config = dict(
    num_hidden_layers=12,
    hidden_size=128,
    lr_router=0.000844,
    norm='layernorm',
    train_tokens=280600000,
)
Below are experts of layer 8 (counted from 0) of a mixture-of-experts language model. Rows are named router (the router's row for the expert), gate (a neuron's input weights, with its number), up (a neuron's input weights, with its number) and show model dimensions 0-127. Each number is 50 + 15 x the weight over its row's rms, rounded and kept within 0 to 99.
After each expert's rows: a language model's description of what the expert responds to. This comes from a sample of Wikipedia text that the model never trained on.

# expert 35
router:72 28 69 60 57 54 37 53 64 48 43 65 62 64 37 31 71 41 67 48 37 48 62 48 77 60 58 28 81 71 33 68 26 33 40 69 58 51 35 55 49 56 31 14 29 56 40 34 45 56 38 38 77 59 45 26 65 63 32 24 61 69 51 55 49 60 36 40 58 77 51 64 65 45 55 17 56 51 47 59 72 53 58 61 62 43 45 42 43 59 41 79 48 49 58 35 67 55 67 51 80 46 59 38 52 21 68 46 62 59 26 47 67 64 17 62 37 30 29 38 45 46 62 25 28 55 54 68
gate3:26 50 34 43 55 60 49 60 42 53 25 71 51 20 52 49 58 54 41 43 45 47 75 46 65 61 66 47 36 57 40 55 26 71 53 23 21 44 65 57 58 56 34 40 32 41 61 32 17 29 59 66 57 46 52 64 39 76 66 32 45 43 55 57 71 33 54 99 60 35 59 25 47 49 42 61 47 49 63 53 65 23 47 67 35 66 56 39 56 27 31 46 42 49 62 36 50 54 41 28 38 58 45 53 42 62 69 74 62 46 12 54 58 52 79 60 56 77 54 41 57 48 13 50 65 46 60 75
up3:44 46 38 50 48 46 40 48 52 46 31 69 45 34 58 46 75 69 65 40 55 33 61 36 79 67 51 54 51 69 44 73 65 67 72 28 26 57 70 81 72 65 31 14 42 32 55 39 22 35 48 49 63 76 41 65 50 41 51 45 55 55 71 74 64 38 35 67 36 22 73 40 65 37 20 51 60 46 37 42 52 65 66 61 38 54 56 46 38 25 38 38 52 44 71 49 47 29 68 29 48 61 64 58 29 48 84 69 58 60 16 24 58 41 62 59 40 57 41 34 46 43 43 38 51 43 62 72
Description: Single digits inside numbers, times, scores and chemical names, such as the digits in "3:48", "44'", and "1,2-dihydro".

# expert 6
router:54 19 35 40 40 32 63 39 46 68 63 49 79 44 68 28 61 46 61 77 51 27 42 38 37 57 51 30 31 68 35 64 31 46 59 61 32 70 36 63 51 68 44 41 49 59 40 42 59 55 29 68 49 44 43 52 52 58 51 45 57 71 65 40 37 52 57 40 46 70 22 32 65 29 46 36 34 69 59 72 79 58 50 62 56 64 69 79 27 58 41 48 51 38 38 18 77 61 65 30 58 46 66 65 51 39 71 26 30 52 27 72 75 59 41 64 32 38 32 38 66 45 24 34 40 37 52 71
gate0:32 47 47 29 43 54 46 48 30 55 52 80 50 29 68 46 41 77 42 52 78 60 38 50 72 42 52 35 45 54 66 48 47 55 66 33 34 41 64 55 32 55 30 38 36 59 50 38 53 40 65 36 32 43 54 56 41 36 40 54 45 67 21 59 47 47 52 61 91 45 33 45 58 71 48 60 73 60 44 62 48 73 59 58 56 54 54 56 17 80 71 62 59 80 27 52 54 41 59 22 55 82 61 29 59 73 37 45 59 10 45 34 47 37 22 94 55 57 50 58 61 54 35 51 37 56 30 56
up0:21 55 36 47 45 68 53 47 28 79 45 79 50 55 42 41 44 55 32 57 76 54 49 53 92 34 38 43 48 47 68 36 37 70 39 54 56 55 49 43 54 35 40 66 48 75 54 42 52 53 41 24 23 41 32 41 40 56 54 36 29 42 41 54 36 39 48 65 65 40 37 57 40 49 54 34 27 56 71 66 50 47 77 51 56 53 47 53 08 76 45 60 55 75 57 66 52 48 33 30 44 73 58 62 63 81 24 60 39 50 63 45 51 41 45 72 64 38 46 48 79 34 41 57 59 86 14 74
Description: The leading digit 1 or 2 of a four-digit year, usually after in or a date, as in 1912, 1940, 2007.

# expert 29
router:30 46 26 54 69 19 61 75 52 27 47 35 64 46 83 43 40 58 58 67 36 63 50 29 44 27 22 26 60 68 50 24 70 62 46 48 37 25 55 42 57 57 45 42 26 57 57 64 62 44 45 41 62 24 68 78 54 29 61 36 55 37 63 36 64 43 39 34 28 53 63 46 70 40 59 29 59 56 43 44 49 50 76 53 70 64 49 41 71 72 39 73 50 40 51 58 31 79 34 47 66 62 62 63 52 26 39 58 52 54 26 33 57 47 69 32 32 41 63 64 36 34 74 38 42 71 67 27
gate3:42 78 50 47 53 27 21 72 38 52 79 56 47 57 43 59 43 63 55 68 34 45 29 42 50 22 45 41 47 40 72 50 69 57 53 62 41 39 50 63 79 31 73 43 55 40 66 22 48 53 32 60 66 63 52 59 68 62 21 41 21 31 60 49 76 64 85 67 46 43 31 77 54 55 48 41 47 38 36 70 43 49 64 60 62 61 66 21 48 34 69 57 58 52 30 66 50 51 31 40 78 62 26 58 46 51 47 39 72 63 41 70 14 46 43 31 33 48 56 37 43 63 26 45 25 44 42 40
up3:62 34 65 63 54 50 77 42 74 54 47 40 47 52 62 76 38 26 54 44 68 61 55 58 44 75 47 61 73 55 15 63 52 36 51 42 30 66 40 55 40 57 16 51 44 60 39 50 72 23 87 34 43 26 54 34 34 31 40 33 71 65 54 61 35 65 27 25 42 36 29 35 56 52 32 49 72 70 79 38 67 48 42 33 42 44 35 72 46 33 58 39 46 32 64 58 49 57 55 41 20 46 50 51 64 41 48 62 31 43 41 29 67 58 58 76 66 60 50 59 18 45 78 60 60 51 61 58
Description: Opening parenthesis or quotation mark after a name or phrase, introducing an acronym, date or quote, as in Congress (TUC), calling it "a.

# expert 26
router:61 21 72 57 60 33 44 67 45 58 49 51 55 64 41 46 62 69 65 47 49 42 50 30 40 61 44 24 55 68 43 60 25 56 14 57 73 35 33 33 69 26 42 46 59 35 60 23 59 74 24 64 73 34 38 44 65 54 42 33 58 70 64 86 47 47 59 89 51 60 39 42 37 30 47 41 26 51 61 75 57 48 76 72 42 24 71 57 31 42 42 54 68 69 40 53 48 45 48 41 22 41 53 68 40 41 48 58 51 55 61 78 70 34 38 34 35 30 46 63 58 54 40 33 46 67 46 65
gate3:71 55 38 44 42 53 61 47 99 32 45 50 66 77 31 61 48 63 39 30 30 31 57 66 45 57 49 49 52 47 31 47 58 64 59 61 41 53 21 28 52 58 53 36 54 43 63 28 26 46 41 47 64 61 32 25 47 72 22 29 62 61 50 52 44 69 53 46 58 56 30 70 42 32 56 62 45 49 41 37 73 51 34 54 58 51 36 73 66 78 55 64 64 46 50 58 62 65 37 29 69 83 41 57 40 48 32 32 41 52 46 61 69 49 39 62 89 57 40 22 20 39 49 60 59 58 17 53
up3:30 50 36 34 83 52 40 80 25 77 41 76 31 46 68 18 46 57 47 40 40 65 37 31 86 43 59 43 55 61 59 53 26 51 50 61 53 59 74 79 39 53 64 54 61 53 45 66 62 40 63 42 25 47 63 51 60 44 75 53 62 55 33 31 34 42 49 38 40 62 76 53 42 73 41 15 52 63 48 62 40 49 48 46 57 50 43 23 33 43 40 51 41 46 51 41 60 41 76 77 20 33 33 48 66 63 40 61 54 61 62 33 51 72 46 36 29 64 40 77 71 27 48 37 47 50 73 55
Description: Later digits inside years, ordinals and statistics, as in 2020, 75th, 1956, plus spelled numbers like eight, ten, five.

# expert 37
router:35 73 55 68 46 62 40 55 69 48 65 40 44 39 42 68 53 28 54 51 48 31 46 59 63 19 56 62 57 21 57 33 57 72 63 53 50 55 65 46 54 58 39 44 45 68 52 40 76 37 76 58 56 34 70 40 32 37 49 47 58 41 38 51 25 43 31 45 32 79 50 18 26 53 36 69 29 49 67 53 37 17 26 26 41 63 61 88 50 63 65 45 31 52 39 76 53 64 54 58 55 39 70 45 59 36 47 58 53 59 65 87 33 31 72 43 58 69 58 40 31 43 81 63 32 68 57 51
gate1:53 64 71 56 32 68 61 43 55 50 75 66 14 75 63 49 72 57 44 59 40 33 38 42 89 52 50 57 37 53 63 41 39 25 55 69 16 71 46 55 44 56 63 58 51 25 36 50 24 41 38 59 36 46 63 63 58 40 53 52 77 67 58 45 45 24 25 61 62 64 48 40 49 47 36 35 32 59 77 47 53 66 53 62 58 53 28 20 14 42 68 58 51 99 59 61 56 38 51 50 26 50 40 59 43 26 65 41 23 45 33 55 41 67 43 60 57 46 46 48 61 63 52 65 43 33 64 54
up1:58 35 37 39 55 19 64 37 38 56 32 59 70 22 45 46 21 40 53 49 46 62 61 33 00 59 34 50 29 32 38 62 64 51 43 49 93 30 46 65 46 22 47 43 49 72 71 33 49 48 34 45 66 67 52 39 26 67 45 50 56 25 34 48 71 68 55 60 37 51 48 44 66 41 69 61 66 61 37 45 48 42 37 32 68 34 79 50 46 42 38 30 70 43 34 34 52 57 43 48 60 71 39 51 47 74 61 48 83 35 59 44 67 55 68 69 42 45 38 68 44 52 36 34 53 66 37 50
Description: Modal auxiliaries and infinitive to, and the following verb or its first piece, as in would, can, in order to, to forget, caused.

# expert 7
router:41 55 51 61 46 63 39 56 71 46 54 35 31 40 23 44 39 61 35 52 42 42 50 85 56 21 51 71 58 34 66 55 72 50 32 58 30 69 54 33 72 59 36 72 54 69 52 32 44 45 55 36 65 31 52 41 41 45 59 46 44 33 72 55 45 48 65 51 41 76 55 33 28 48 35 77 41 44 41 31 21 45 34 67 33 32 75 66 63 63 77 53 47 26 32 62 47 70 51 47 54 16 54 43 60 76 19 67 34 64 41 74 33 50 36 57 38 80 56 47 30 40 63 78 48 58 40 65
gate1:41 21 69 55 40 57 67 65 34 61 41 54 41 48 66 67 64 32 53 26 53 52 71 37 46 61 90 57 53 66 57 46 35 35 51 41 30 43 69 42 69 52 45 45 26 42 00 61 81 68 20 72 35 32 43 43 53 66 53 67 54 47 66 55 38 54 60 44 29 37 26 61 35 36 64 65 51 60 30 47 66 40 41 69 40 84 58 49 54 55 28 32 34 58 64 38 22 68 59 58 50 54 45 55 53 24 40 39 67 60 49 44 48 56 66 33 43 48 30 72 53 65 44 28 45 56 32 36
up1:60 26 46 71 44 54 48 53 35 64 56 60 69 58 42 39 28 72 60 60 50 53 13 53 28 44 30 21 64 16 45 38 55 52 59 68 87 57 46 55 48 40 66 43 51 51 69 49 42 60 67 41 40 41 62 51 43 35 47 36 66 40 46 61 82 68 48 59 65 71 46 65 63 31 47 56 42 63 63 43 40 65 70 39 52 28 51 69 23 16 45 45 51 86 19 62 47 38 64 27 34 50 37 73 55 70 55 87 38 36 53 68 66 44 17 52 44 57 57 49 59 53 65 29 56 41 47 50
Description: Main verbs and verb endings just after a subject or auxiliary, such as used, played, wrote, sold, and is.

# expert 12
router:40 25 41 56 25 45 29 39 61 32 73 72 38 54 47 37 39 26 28 23 74 67 46 67 51 27 47 21 51 20 76 43 75 30 57 73 30 61 58 58 57 33 60 69 64 56 75 44 48 43 69 59 58 38 31 45 65 39 61 39 29 19 66 55 64 61 55 55 57 51 36 61 43 65 24 41 61 54 58 51 32 37 56 42 69 28 78 62 36 26 58 29 35 50 52 55 39 66 66 83 55 42 61 37 31 68 51 67 62 51 50 39 43 58 38 35 52 77 38 39 32 52 54 48 51 48 72 60
gate3:32 59 47 39 39 65 40 38 34 56 63 66 13 81 28 51 33 26 82 68 71 44 57 49 48 56 47 61 39 46 47 57 39 52 33 49 28 57 61 58 60 73 68 71 63 53 64 52 63 52 18 42 66 55 40 44 68 35 50 58 47 52 40 60 32 36 60 43 73 26 49 19 32 44 37 32 47 68 49 44 43 60 17 55 47 35 70 75 38 49 72 55 71 59 37 60 55 39 53 72 43 41 52 45 14 55 31 53 82 51 60 33 45 47 67 52 37 32 60 43 66 49 05 57 64 34 60 53
up3:52 65 39 51 54 37 57 46 47 50 37 42 99 36 56 60 41 42 21 43 39 47 53 41 30 47 42 33 59 44 56 74 47 34 66 38 49 47 39 68 45 34 45 43 52 78 37 53 51 35 89 61 36 65 48 62 30 58 55 62 57 65 31 39 81 40 34 62 29 76 26 45 61 24 44 53 57 40 26 66 45 35 69 61 69 57 36 14 76 24 37 67 43 44 42 23 69 65 43 40 37 56 52 47 61 63 59 60 29 29 28 46 35 84 60 54 42 64 55 40 60 55 71 55 45 51 54 61
Description: Forms of be (was, is, been) and following adverbs or verbs like also, not, repeatedly, became in descriptive prose.

# expert 15
router:51 57 63 30 55 32 30 51 42 62 65 57 57 27 44 80 64 49 60 24 36 35 57 47 31 41 78 72 61 49 67 37 31 59 66 74 71 49 65 50 56 59 31 88 72 26 64 45 86 66 57 79 58 46 63 38 51 46 34 59 60 48 53 69 34 63 46 64 14 68 39 49 53 40 72 65 29 33 49 42 45 37 43 31 45 47 31 84 26 54 70 56 28 58 51 44 40 82 36 44 54 45 55 51 42 53 58 49 79 27 40 48 45 25 56 46 43 73 55 36 48 39 53 52 36 43 41 41
gate0:43 31 78 47 55 57 56 63 24 39 50 72 52 48 46 24 75 52 36 53 41 55 11 51 39 42 40 67 53 35 67 73 64 71 48 43 47 83 26 47 54 53 34 44 50 72 23 38 71 36 75 57 39 28 42 47 23 86 76 58 53 51 29 22 75 44 42 36 44 56 31 48 29 35 61 70 50 58 65 37 60 63 59 58 22 44 47 67 93 60 59 37 60 56 65 66 51 51 47 39 31 45 50 46 46 51 58 46 50 52 62 29 57 49 65 42 50 35 37 49 48 44 68 18 40 33 42 57
up0:92 45 80 50 42 38 54 63 30 38 57 49 58 39 37 21 55 43 51 44 43 39 44 41 69 69 68 80 70 30 66 59 42 75 49 20 50 43 32 34 43 78 41 25 48 62 61 07 56 58 57 54 33 40 39 59 47 68 65 53 61 46 41 28 69 38 51 50 50 33 51 58 47 66 62 56 72 44 44 62 91 54 43 63 42 53 36 61 63 52 72 59 62 69 54 83 37 59 61 39 50 47 53 51 39 45 58 49 55 39 47 27 55 54 38 36 31 43 53 42 27 29 59 36 27 30 11 50
Description: Short opening pieces of split words, like trans-pl-ant, sw-orn, f-ronts, and prefixes dis, st, bl.